Weights of a small mixture-of-experts language model, trained from scratch on English Wikipedia: 256 squared ReLU neurons an expert, 2543 steps.
Below are experts of layer 2 (counted from 0) of a mixture-of-experts language model. Rows are named up (a neuron's input weights, with its number), down (a neuron's output weights, with its number) and show model dimensions 256-319. Each number is 128 + 32 x the weight over its row's rms, rounded and kept within 0 to 255. Numbers have three digits each.
Before each expert's rows: "mostly gets" lists some tokens that are sent to it at least half of the time; "comes after" lists some tokens at least twice as common just before its tokens as in all text. This comes from a sample of Wikipedia text that the model never trained on. Tokens count by the router's weight.

# expert 19
mostly gets: " et", " Al", " Mah", " came", " p"
comes after: " ", ",", " |", "0", " of", "9"
up0:137097071106112191150115149102177185193125141127114171135108175123156146119112208150135117119128095132110120128146104107117115105094195102122028130104139072108112156123088083150134187165168118
down0:060091206137144134151178038128109119108129218137091110099120085134108181053167103115109086144133085112173166136134082068169143125166169129136159101101094107087109119089162072155089105165131096

# expert 15
mostly gets: " Ham", " FW", " Paul", " Hol", "work", " stand"
comes after: " H", " G", " h", " p", "H", " P"
up0:172104153130120119084156128097148132168147188119139071088091112139105159074202148145136084182162109105110123159091139101141139129125106159094106140151190056142151139175118128097106166109079147
down0:151108061104143135145105127163135110161066046113142126110064073147216124092114144112067099129192121110179095114121119128066171067139156165154130121170166122153112159154073036186118143114154133

# expert 11
mostly gets: " caus", " accept", " Ol", "‘", "lected", "irst"
comes after: "re", "e", "or", "f", "\n", "ur"
up0:194140147114140055161175123182103110175090108086162167089067132175147147165145140165083159128106116150114078098145106115096093166099149121168128098100149107142076150160153112153140102100123116
down0:170151129112082104134165082136097129093158142127123148091152154106206106105133154143158148098146122142144136169105089149141157141166086118159133199143182133112111147110156122125090181120030131

# expert 61
mostly gets: "Ch", " Born", " Don", " birth", " exper", " employ"
comes after: " ", "-", " as", " S", " Al", " /"
up0:123115151089145113134123158100110090046147177102056102112134182130123030193111092144132077112090124171088167111136085130116103135162142076179200132119149147097069139133126020138154122107185137
down0:203092085073145121199095116184158145110094097132187148124083125133102167117133130156145172130094188136092129157129132144195112115087169088109142139142112132136085139119128095192116098177141129

# expert 59
mostly gets: " sh", " occ", " wind", "sh", "elf", " Chinese"
comes after: " F", " f", "b", "F", " W", "ind"
up0:181074128115125087144094193156166130108153103131119118171138162100145127077148133104121139134113078211157138163123175076163149121132141118130129108146116158117117144122097125150104118064165157
down0:105099156162088102144201176118075094133150158185106148091146077068122112149121129117196076121124097164132086085101178127116169126157141174146129108168148156092102126100153117169130124147099084

# expert 16
mostly gets: " its", " their", "fic", "Career", "enior", "vironment"
comes after: "'", " Se", "2", "/", " se", "’"
up0:032104119179119140103137167103143146181151079160108090131095094107101089056123096122136098158169121069103072093166131171138189145177149106111122125114125104151075112193098112172148092128153132
down0:125142151065076110131121072161161172155073080171147099140093164116138172139217147112110123128114089151158198178131111117177172090166097132150121137120136126099116129148143175146123076158094065

# expert 39
mostly gets: " hon", "cient", " bi", " Gall", "ather", " never"
comes after: "1", " D", " New", "D", " Med", " d"
up0:140152085129142148138104156127138146116096127147111075134071088176138127140185103064139136099130053153105133131142159134120164093086099126107168120162161117100149134159147172106118123132192126
down0:117137129102144126073167103135078115140104150196151085070152112117109133134116163124116151091100138095153136119089197145097161139120147104073117149086115160068133112116161177140102151104102165

# expert 30
mostly gets: " East", " ret", " Af", " Har", " Sch", " Em"
comes after: "2", " S", "1", "4", "3", "E"
up0:141142166106108232120073171127150082093141144148181117112122099128121107174155141098136141114167105100134125118100108184085087115072170117106140128155141143099104131161117128100124145086119161
down0:170085104144091149111108109107115141116135117185061146140095098115170119125147108092101132147102106158134174116095100169092038124164067149140085144140157114110115139144165099127133106120088131

# expert 52
mostly gets: " However", " pass", " bas", " Bas", " light", " ship"
comes after: " H", " h", " l", " m", "|", " w"
up0:138119096147138184167125151136107114154152146067163153107148192165138083175210101153175096128099095126163142176093143171161075146123153130128187072131135102145147196122114095104071124098077107
down0:138125129161106126134128138111099134228122119145116119168075133138102111134140166153125055126170157087150117091174164189142183151085079135162105158101189133140098162084140079151098099134170118

# expert 58
mostly gets: " out", " state", " def", " population", " world", " histor"
comes after: " ", ".", " the", "-", " However", " and"
up0:110101061194138122169189122108120134096158097100108092082165151085128179103163139128139147165114154113117132143136142133165154141174177227193147090149153130106111128096109142072136131120124111
down0:124142147186142097206153083114108172166187110091111153130109197082164148168176089147088153187072162136155153144104130134089136114169128175104102064147159183106177078151126186141126149129136089